From a checkpoint of a small mixture-of-experts model trained on Wikipedia: 32 experts in each of 13 layers.
Below are experts of layer 4 (counted from 0) of a mixture-of-experts language model. Rows are named router (the router's row for the expert), gate (a neuron's input weights, with its number), up (a neuron's input weights, with its number) and show model dimensions 0-79. Each number is 128 + 24 x the weight over its row's rms, rounded and kept within 0 to 255. Numbers have three digits each.
After each expert's rows: "gets" lists some tokens that make up at least twice as much of what it gets as of all text. This comes from a sample of Wikipedia text that the model never trained on. Tokens count by the router's weight.

# expert 30
router:141127083116101102124085111140143108130149143153113128112102150130109146095142132136164165146152115107098132095137156150130117104100132113148122184141067148141090169114143167136158146130142157072084181101098169108110137087112148136120102104
gate12:158158116106111160104136147083161155103180119114154107114067123130149090093100109104128135124160122118110135167122131094135096097113114074146102136107137151131126109094099140111122134134145106104118158087095129154087140108118164070103143133
up12:128171095130148181124072139134110161100114124103107134082176150103154142097136111134146103120136129130101121151149143125143166122128079122107114163153159153114148155098142160140112115177159160118113132108077119088155131131147124149141145102
gate13:113118167110100160177107107145094110143098108117097091138120132127125126127076081087098169172094151141176144099163137107117139132150144118158123130091133141109155122132144170103138138096115159119112120134119141146128143154159083134097132115
up13:124112139124134162180113132170138101114092062139134097119091159138110146118079159114142118126093130134087123160154130164133128150125120104152160088130079125126132112103149069119117127062103149111140141146081150125106124157097125109117155129
gets: " B", " C", " D", " P", " F", "M"

# expert 14
router:143128098142118157184126111141133144126152121100119094148091131154119116105132126122151162122162125119117115119155128107151132132067147189183157133105132147167094145115091133128135152105117167097138153136121150100095133078076156135110109130
gate6:133115144151128101139127123088126144155146077134109124138219140136089102122122177125116104104078066126161081110129132116102125100111150103099090181134127133160143115124129187122158132146111120101117127160113170131149114139107133121117082114
up6:102161115107118104138120098143099141115157143112136127128131153120114167107103141106115107095146121160125143141125083178151168128111134133149111154115106112136098144164080163176112115077130173114135122156132113124141165173128152123129143134
gate7:140173132130105146077134109084142191112117134128126134132132110122105151106125138121144116088132133119080148081156115136126115138129137121104144151122126133189140117097149132129097128103116097145145082124098165109149116117092112142106178107
up7:152120117113139118146169128098081162128115136119145099127129139154154137168128101122157157134129153132162109170172109109136122147095139091145088139152145136145155151159155163106135159148102133131095127092167130112170118146136140130166129127
gets: " was", " is", " he", " were", " are", " He"

# expert 31
router:107156096082103162166121153131141131102142172103099128132100159140104128063139120112118145158148120145128123138145124128165082133112170138162117117127088152130092132094133122139159160133103147109103182114157134100118176121106109126121090131
gate7:124141099118105155130158144151131115159151120160129082142112091128145112116144158073129155146114137161119145056100109147108122142131134122097072141179115130108134178134135138097103126117106125130150164121131140122099099133118152137124146134
up7:157141132129094120105156143119129135127099157107143113178102157135150167106129120187138106145128162152135111129127195155144145147098134132157163123098136109099099095106118099084125111160102094187135143147098177138174102157103072118108136158
gate8:143141121109092110150163125119130104122157106144146127134107154115100159113124141135137160146102108161111107117131102142147104160113127152122119126122116140130147155136085106115106138104145118105117099162163155126098131149110065129122131056
up8:122132110183151107131142153097120072152153162138163161131116147151121147128131110106164109121135092139147144112091152119085089148115147093050139102123110098185139139140155149140103134119132165129098143179156148150084103142128136142102134111
gets: ",", "s,", "y", "e,", "a,", "us"

# expert 2
router:155123119089103101127093146125117137112103122118115125120095148109125120090125090137153137122160107128133132120132128117101133100113139154130134144134107134132034158094173099107150137119102152096098143134123117126106155107114145126115100127
gate6:168113140167123118126091147162137083176104097125144118165149145124155173123141147106156124094127130170110153130156104096142166126118144167147115089126105172148134109145131150118123167125138180165133159135111134153133130120123116115158159184
up6:136123180140125090101155124120135101156134123077102175097113106136108133178162079143107113121123120121138114134105087179147131140117158143086149170117145156127144130162126091138111145172141093142147115104123160161104160135139109132108109125
gate7:132117149155154118165150147151140177179149153146147082170136130141125117125131116102188110129138131137119083124107138106083136162116149136153101108111136104155142148066138158103145126113149137152085108134170115135120147143106104149164123133
up7:160132098116120139114149125112127138140141076138119181128129087149122104100112159153183117117104114120143145099086148105109113127087157117137138152132083168123116158115141049100128118145117093126105123132159131072170161110108124116136135076
gets: "ing", "ed", "ate", "ated", "al", "ly"

# expert 21
router:132111114077080098116106182124108134132124131099106145059102095127108115133153118113185136122131155140086131142175121158107085097122161149157107173118107132145094141082100101158169127095123134131082162084116139116143121094087136132095108153
gate7:087150139123087138128130102162109128131098136082123121099129163111088113111128119119148165140134117094094142175102097095119117097114118166148126120143120140120143155129123120087117139119128120205118105134119108176128113150143121127174105119
up7:133113123113091072123115128118125146154132124132148148168137159135163128112125097133079138149109151138075097132130077111161075134155110133104108096096074115118127133109119131123141142137121108154122113069124103154099131138129091160140181111
gate8:190106121124124084113112129147127123107152141120121131077095126135155154100099125092121122176090141154119119102150151102149153116178117117146123100106145121144083156101151145125103155148126173097177090140105153119105145155119104146137133154
up8:082177155157109133151131101174159099168114112108144106131168099091120116128137119129109134177115138114128105070119112153091135158123134125128160135129121138122120112134123155138071143122162123121157216127086120105116145125103120149073165137
gets: " in", "-", " by", " at", " from", " In"

# expert 17
router:149131099143113141142108157094101130115128136106151134129073127136089135087146125135139131128154138110122107073172143148115084111130121164140107127126110153145072122087130100132168128118154122136087122084151126116101146062076138147104112126
gate6:164112115121100110121109132144153157159136141128150121148156141165101140153144148133126110165154155109101158167096148184132112145109156113142154115105128166114162149104154102104139106076132120116135081103126081111123114120121141087124140139
up6:097134138131176149142165163150173156134135114134164149123108140090117116111113144137091142090166170118099151132127129165159124087172167100141122156097149151122130128184116095125119142152153131113160129111140108139122128094112108161139089125
gate7:141141128112133167121130143141142133132151157141108096126153124142119195134140101067134079149149121117109144131115154134127095137124076103112145110117135085159118149102103070121134133072163160116109124129149177126148147132114156131144090104
up7:135145124074149133103146149152142111117130111137120174128132138109110147100115079120132158137084179114123107087135110170136140130124138126178105129139112116100126099168138148169139149116127122167141091158117142125147098145126126109112104147
gets: " that", " which", ",", " after", " when", " where"

# expert 28
router:115131119151105095106094155119142119081163125165137136141125132162129125138142127102141143146150137107074112114120160116111112117123118210182135160112088181140089147111123133134155145135128141145128160088086116099125133087103136135130102146
gate1:154133127147142123180137124148094127120145151097160147100131142148134165096124139079130130122148122135100110139132167132128100145128126132124130163103113151176125103098096178091080133200108145156121112133105156101125096132113101147094152110
up1:164138098102168168134109141136138143113117166151144128124114132129143175156153103168144118202159188106144147121092109112175153157118142123123105130099123125111096161117118141104155143137115104127149133142138148093103100106168159120111154112
gate2:148140118112139152125142135123134126158145138098121139120141095125124163115116193143126166142142113074110114139134121137132136133146096133110115120126136139154131114130137118024115098115069093125099144159136142116107165120132143134127130118
up2:115093146144144108140089145109114154120133174131147124120115137123093117111123137133107143145121144145167126105127109112071128138149129102121117127099141112129135166125109135152151131126113119149136160165151162210111112156127121118124142143
gets: "b", "ic", "m", "c", "et", "n"

# expert 5
router:162082093150113131157120128151133144095119151098130108147120129134102158135155130127131150116141149106108137104148134147119132138094156174141122181084119151129128144104088120140153156115110151054135157109154169123067125130131106132079103161
gate1:121143131109116083170134120134154138167145136133147121130131160144128160112137130136115120124163138136091157123119120106094154148112136137142070107117159152117132122087139100128129157121127113115116121130138075116140079107134167117146127175
up1:120140156130101124163143141159110119139133138115121148177131145145138106138128131106147096149107125164113092128162079097141117149133141137131111092112126154103087118095132138115114136131166123178127145140097141134104167132147133076123138065
gate2:154160113142135088116090122118114127124122149155179094109118139110114140148148119161126185140112120096127171151117118163134113160083123161112133127146139132168126156128119109154120152117108136076133129089137146123108119162114152144201112107
up2:135114115109108114108160191147123137160146119166135142164118105132118134166152179115144092138093113135123076129123150108132087120163119128139130134151111130095133129143133089108106161163130148097110097174131142136159113132174149133124212139
gets: "o", "e", "a", "le", "ie", "re"

# expert 3
router:103100110136115117134109097155104146121135139110116106106105137161091144076144121094135123140150122105104132142138106150118094102152141123164116110076104131135137138132113117137154217135124168084105154105131124106085112083117118160110099139
gate1:099092127153135095146139147094146108092117097111158165094121155099093180124162111154143121110143141139118129132134147166107115130117095119133119116122157140107170160079137134146109166150139178127098163145123131158131069121131169107116110166
up1:122098133121119107138088144144139184135118150140122076116129133152141168148090135111135103127136122156098159099124105098109095154132161117146153101120110137128102093140163160124107135117126097117129114081093075140110119146147185112085124111
gate2:127115107125158136158088102168125112098137076120075135111124116131123140113109123111122119127105139111158126119156139105115133118145154130170123148138144103140134123136141146171146092087091162122155111093148125096089140104184130105097153134
up2:156164170137099103121093129169093146121127149120116196141141164119138099149129139125105154138062102120137152152112106134113092133165128128122138137118106129157137133123153126170124146119120103111120081120161118075117068097110157136105129101
gets: " (", "/", " \"", "-", " $", " /"

# expert 26
router:192110085123058111151106129109134117126135127140123116151129176147094147121128107067133139140157137127067133141135149142111117084094162136112137141092101163152129176124073106108147131110122151104100145128123132094085136106111135117146097097
gate7:155099166136123126092137081163059129173136098121114110139109162146117087100102157124148105137098143152093139130127129137164091141128077104116153167104120156134102161079151117129151125150097175167127126112108149107099134110144101142091116099
up7:156094112162143114167146089088178120134092124118139117113161088112121112133131075119124101094100139167117158087182149148115145138092140137123137120123111084103141126147105148142140125071064164127141128136135117140129161119150120132143148099
gate8:119124148092172143135131135124114118107155129157149096107099139131138136141130109133119159143106148119128101131083123132138131124085111202132113139129102142146116113113132103107112138119097121059099098152093152177088117146138097147103138112
up8:129087156085151133153116134102144074140153135103131069122101116129106149112134144146119154189128122146134121157160133098143131116109115117116122110165102114119135103118121101135097156142142111120110174133122155079166134094112138153094074118
gets: " of", " and", " for", " with", " to", " that"

# expert 23
router:147147108129098121130111144132117146117176103134115118106135131095100173097144081106138124077143173136130089124150165096111130083098167152157156120113123127137085168087139126141138117131099136093108149123134153107107130114119098172119094166
gate13:107108123136132115123142117144134111161163146130146151137100126154144129111088135144093124185187133164128103133172152147107130132169131106069140124116125118157068160118135143116142139131122145086118122129147118132105105116146093149098128078
up13:102177139141161108124128167121114083085133151136151121089148078154111132139072124160112132125164119149126175096143116152154133149133082168135123154122103107147133113090154097109106138113095137154173145107167142130124118167148143119117093137
gate14:129123126149137120082156151124142153164167184078124108118077135145135158125183096083134100105149143126077091114110109148122138113148109119154147157128137131153113094167161162140151153119098157124134119134152116099120150133155199108163134120
up14:173154126102166096159095117110135104139138129059122134170128149117131144097128129115142135144104130134122137123117154120163163111114127104111099129137123149132120126090136105160087110092132153105155103142138147153118163166139150120156147099
gets: "an", "ar", "er", "in", "en", "al"

# expert 1
router:109115093092097126138053106146113147102159112171125125123108134134109146094121071131141149103128116096131115116162159131131107120079165155134161130099076177161117114123114114131152147111113131118136152084124171078130130098112135136118091144
gate1:107149114120085147129108111105144173117120160092086137104138122191139113159112104172175132116127131140155127123160114165108182125126096165158164128155084154098133110150140113133127145174163137153147157130117121121150138105132136109125134156
up1:141102145101161114134136109145105111176128111109123104134124149135096161088140181174107106129145108164108128080137114114168164088135168122162145168158108130084127118112092129142121125117131121119127150144166130070155156129089135104126128125
gate2:144142137100131130146157157153160149121127098142160109105106112186143154122161109114140123116117086107181083141129145122085118095126114138140163161130149111136124081119144131157154145146152160105127170112068117155153072094143148152122117137
up2:137155119081125140139126133145128077121114114120138125158121140062128145120093108136104098147109111146149113110147120095143117123147114103130149139115100131130118094106114151109106128124124117142154165093127128146095175094111136143084130123
gets: " ", " 0", " 1", " 3", " 2", " 4"

# expert 29
router:131144127118087109164108131143137107073144091115104083087106111121122130116171111114122103108121136135107138132155139115161151145081172158135099117129095172137129130137111097088143150132095143118093143072129140100087144127140120154118092127
gate7:103135118116171133154135104110171122163161115098130093173129144118087096097120103146149124133144143146145142106126135132113124159093129138171127091146147099120093113121087102159126156110121092157108105129098131096093109113105117125142116150
up7:093122117122090153166143121119135150117122153104146117136137140141089113168182131098152134073158134116160146083159157135146123149093130138145157125125138148127104089148093103156143138132154121101109117075093077137126104133111137136111168127
gate8:122166147138097135141117135116087115151100105167119137087108157129148120118093160142147174121122115118136163157132128131146120091129172110135120093156173102137136153141126102170115101100108111106146130119123111135120127166143112121112157098
up8:108089119137145119155125084108130124125131166111143156123151124173100135121143114092169142074134140162120146122131124161116143131160122083134129112163133115144093103103115130166096163115137115154130160160127116136104062088094143119111078136
gets: " |", "|", ";", " November", " December", " March"

# expert 16
router:177146136140113088141078135114107136101154138120117093121088111114095156110128101131145155142123135126079141149158120131154116143100153110180132132074078190149085139106114117124177172115116140129138174136093102126145146120131114157107053123
gate1:121124089119135169168115168113088110126144135121200168148107123114127179145131162123183128102150116112124145096148152085144106128083129163126123159157125143092136116133133131098109101156154129136100135136091067139141155086118130164110144107
up1:138119117104131123117091153099091155141104123137180163120170123148136109141094106138129133143147091119137152099109161118150105107102116131173128127154110162071149140131131158149099105092143112121144134106126120108107115174145137127119148143
gate2:135179141149114147070095141105127162138111142075123108132151120115097106119146117103121078144135118128127124156130126141103106141129112105128124116147138080154163166127127149127138188155104170134107143151131122152107160130118144164137153101
up2:100146043170147140112112165158135153084111139117122135122160127134152083088122141140183151124155106132127115135130120116133107118127141119140162122075152148157154105102124120135151153106159123124131107140120138129109131162144141152100132126
gets: "t", "h", "ch", "th", "d", "g"

# expert 15
router:114121104105099127147140154105148156114148183101106104135120166141110150106124135124111138145151103116138112111158139115113117134128179134126108117079064142143118161123118111167167172112089168127094144126077145108117128079087112139114112162
gate7:097128073145113108114123138091118171136127138126107147133148152104170157128172146148123103122104167146184153090176144119126141137124132134151100119150173130083140137140149154125160138125135124141126104127084136126109136100167132148137135105
up7:161118138122122139073125101131187109069130165110112116129126129129095111127133164077138131140144110095125111087133127119123150106124157109158113129112089134145148112117141107146159142132093140116105142126180116115094113139104131097121097152
gate8:111146145105137158113138202138102074170093134113135142125124079124127111147128106129118140129167152154114137135123114145129104090074131145117124099146146125165168112117098128158084107093177132115085189102119129144087121096169111124180145127
up8:149131113141162118157133145131165092169043115133122149141112121114133109137116084155086135134088110143165186166117156134092127136135119106162111091117116124098118157109169124104112125098137146137144110120123156085107140116143143120142161110
gets: ":", ";", " |", " /", "s:", ");"

# expert 9
router:110115111105110143168086122100154123105138137179152135141048128129120106128177105103127157115166128117115140115165145127123127126148130107177157153125092141147111157054155112118145178143123152105103122145136159113116141135114099162114130130
gate1:092130102115108144082145132106130148106084148149098114111170114086098138125133140149168158129103117155117130112128136151140130134144135131122182138108152117126164122124145098130156138159139121156155101129134124168114135149124151136161116122
up1:134143142103138166156154138136136128194121163155152158096132076116138136106099072192131162169142148123126144144120118119138125120119136132152112129148146146136106126145102132122154112077157145151175168146152126120126124157124162126160091107
gate2:126120137107147187174153103155108103132125109163093157149092121119122138156129115106136144128096177154139108095132114116181119117108099155140117139110091166147155122112144088136122166141095113080149135158149060128131152055111150152133165121
up2:147077107179108115079122150151148142152088163122088142134123109103126123152118156098112136103113098127133163087110100109086136110159163115114101087120177156138086088127104141081102117114149153102111134127119100164149164080106122197129112095
gets: "\n", "==", "===", " ==", " ===", "===="

# expert 7
router:123117099127087117150094143123121166122163129111115102130088111076107097112162121106107137129131129134115147126144098121083113083071143116125105105093127139137106142115108109137143132093097174096135133100118150079093123100145168145102113137
gate7:105120110095101146150130182084079134117139076067118130144103131138169151099134151126144079143085141119133140122117105183120137155131104142151146124100103090150111133150101125158149133079108142158151147128137148151125137140127112171156125148
up7:175117126112127125149142108172143155122178133125108094118138120138169134131118147140140125101117153138125142139200104162127166127130140160103189115149105110150127119129114117114174093107138147137149095146093156125122151123127128101108145136
gate8:133091108149169132144121142119099186094167124122104143155132135094144142132131077075123115090115100090128102143177124124155156126093136140138101141120162091120126122159098099163125111122149115114141143122121105107136178124104144161159113199
up8:114104146135129133157119097101125129126123144147104125127109124139157111138164121132131101138143150107139142120118127057140180104122096142142150094135141108106141154120121094168147109146120083082125129116166119109126138129141149144121067113
gets: " to", " on", " into", " over", " under", " On"

# expert 18
router:113134084133106139126109102126156139094156148182150120089120113144114143088154120121158156101148162145101124127189160157128108125135183150149090136121093207159115127111094139108149150132127126110120161109117162062130112118105147155114109160
gate13:152105066143110148113122162148142139086093175135102153118141144122147142155144136143114157116096105127158081096100142109142122107096135114095077104116107133134133142078135149133102124158130167129116160157122124090104150126117155066153126131
up13:115128115129139176173112160151112099138081135143117163130163163090133112128144084090108103125124124166107155145109108126111106121148126173113163145128161145125143121126100107076128117162171149150104105107150096080104126123106104096124102088
gate14:166097153143110126116122152121172140161136136118171145145128122115115147127105114139127110128171120154092163142144136122131118063112123130118155172132117123141152114110111121109166145158120109135159099141140133109167114163091078122117107111
up14:120142124128150115103150135119122178141142160132136096134111096111133054116153172104164098111145115099139106132125154117113135145112134122123166097087147151129154145132110118145097126112142120115086139152137161110106166094122157125125108114
gets: " K", "k", " H", " S", " W", " M"

# expert 10
router:112141096119106127144102132095121108122126161150113133085099096157128136100136085137131133122118130118104105118156123150126168096103179170119139149107134143214122163061117128081153147126086144105117131153132154123100109113120133142077113101
gate1:082131142109114177125100129101160086119111104095144119071146122109110145130102170098150131129079118108094134113125146155102103099125181129117150124125154106116131128128117130102155123152152129126151184116148086120157110147137129119135111101
up1:175149127133107117135106144131134175120104110124152091133137128135172146112119112152137142125144113125148135135142134146090126125150106123162096103107156130146160134105111128110107159118103106132100176156135170128144093102145118094117112116
gate2:131144132167099157121101101116082082140129129118152149148165111147133141107172091108126161133121154163140129144073136138101134141109117104133157117119137166163160099113111140160145137119114168141149159151160143182106158113146169139124120152
up2:137142132086108108152115131094105123144127099161122086140116146089119146162106111103148111138125162156130158103111090109172111128128112155157149137099152142102162116122103140136105119153078114164106133128123128128094132089078136123140181127
gets: "s", "es", "ers", "is", "os", "ens"

# expert 19
router:189135132084092127141120121124160165126149113142124122120108149140116141119157134106107127114116117147094110122175137122116127104060138132144125161111138143131133137098153119118121150119164184150119132089068136111104142126132090152087117094
gate2:134135102095132173111137148106077124158091135120125112147169104145120139190097140116142100146098102155140149114104133115104084149124152148093085117153133113128078139121107090178097144126130131119094122113096126117131093088129151151138108109
up2:099086102125178141138151100115113119140097127105114144137128136122134092125145125143137145121133147124122071099162096122129110150154148104097189150152164088152122065123106105155150120133108098078149134122130108131098155096100159148167152120
gate3:144128088117117087138121167157097162155127091054130136151131066141149124125129137140113125134154091120097136118131138158122123102153137147119121112109152142084090116121141132155118130131111141137145161122134104076145144133106112131118105151
up3:138140163135131076134164137133158147118129180141110103106146122077139120095108120114135118123121102145170175078122167113184082099093117115147120087181130089129134178136124137107115121164088123104124152099119144149132132130138138118111161135
gets: ".", "s.", ").", "ist", "ant", "es."

# expert 0
router:121120094076112130097098119117121141130133130135108119098091168155104174099158107146126142118178161100124150134133159139150158092141125115157126153114120166163113114093138147122169142083081199116112135145109135119098092066097162114097112130
gate12:114153109100133127140130132093155149103164136177153112097111134083106114145102144142138126100151139136149129121143122114183085112131117112142156171095109143076093133117174159159122120116137177133174177114113129129122145094168133107140117144
up12:130119150139148127112098095113086119109115124107160193135105128158167140148108174153149130099136085096087124141082123121136148159141146145150095071152094118123125138144109162116136129106160130150131145131101138132136136145123110126133111114
gate13:119136107104111125119120169133158122128121115138169123086151106100151152152084149118110143143078088115118135105103121157144146125083148100151122140097104109138173099148129103102128108142119108158123082096138149122121132103117119147155092181
up13:082126122114143162155165098125156072164146121134114117092132111123135128128137098093086156181089139116132119161101146133095135146084114129151107124087119118093132160157105098099127164117166148108085126086105155161147074125096089139138092157
gets: " as", " one", " all", " also", " up", " other"

# expert 22
router:160162122124111134171131123159168116104163103117113138104098151121100126093157129099151153140180104146126135117147121102150118084062124160170133116122123178101081131099116125144154166113126148046115123076105127133111131125108149151133118157
gate6:091128130161121169112131126156124098124111066115125099124141103147129106120132122076114141136152141145095142172142108106098072160098149154128085180116133108136142133102123121124128114131118100114158108160095146085145138142119116153105119161
up6:135118126122162142118126105115160100122131154123110118076153155133125084129101092116158117120120130090119088147062121143129134140100177125089109128157110109150153174164115153066155104127121143125163122117148099123165160148124099156144125103
gate7:114162095136101157134123144098156118156109094085150161117168118142100148124137097124144143145135184137133122157154157133130121120131130106124165134108115083072082152145113113138106120126142139153135143101135138108145105112095112182127160117
up7:120105123137122082114155182109140142123105116139123164120165084098090129122093144138146136087092130108136140146098120099095081125143135125120163101122132137146146135095155118100147172129143153142136143138110181134128167147087169098092133182
gets: " the", " a", " The", "'s", " an", "The"

# expert 25
router:090118100108129130163104133136133107089135156117124126116094121145112146080150109118139145121150149075131134108132130109129115107110167146159121154108116130149123148084107110112132178111118165062117151155139152054127130091134094105121133134
gate13:133146124194143133163152117130170080141124127136057149122097123106143166107180161109132132106109172112140080106130094065146106107134121120124141127127129127102185143140167106152157143133112134118126152142112148102094153134172153122122153164
up13:149120096138140151136150137140131143171175115140117120148148106161116168132126157108114123102112075119155107086100129078119093162112155141120084111101166130071110096087109127070132164145130117153124146128110088106163148115166147069145154123
gate14:111167132066089156137135112065152142138136133143132144127158132153082160163154168121162139156139111152153113117119137105123126112104098146126123120128138163142106148154119115114113099132121151131163103159121134153068104092167167122115120094
up14:154164132137090142107168143093135160150111166118160133109130130135107159128107161128129082133136131109159141142118138110115154118176094092108119127093166121117115122118138137123107120128119126086119090164122178156162154148150143136068091142
gets: ")", "\"", "i", " –", "a", " -"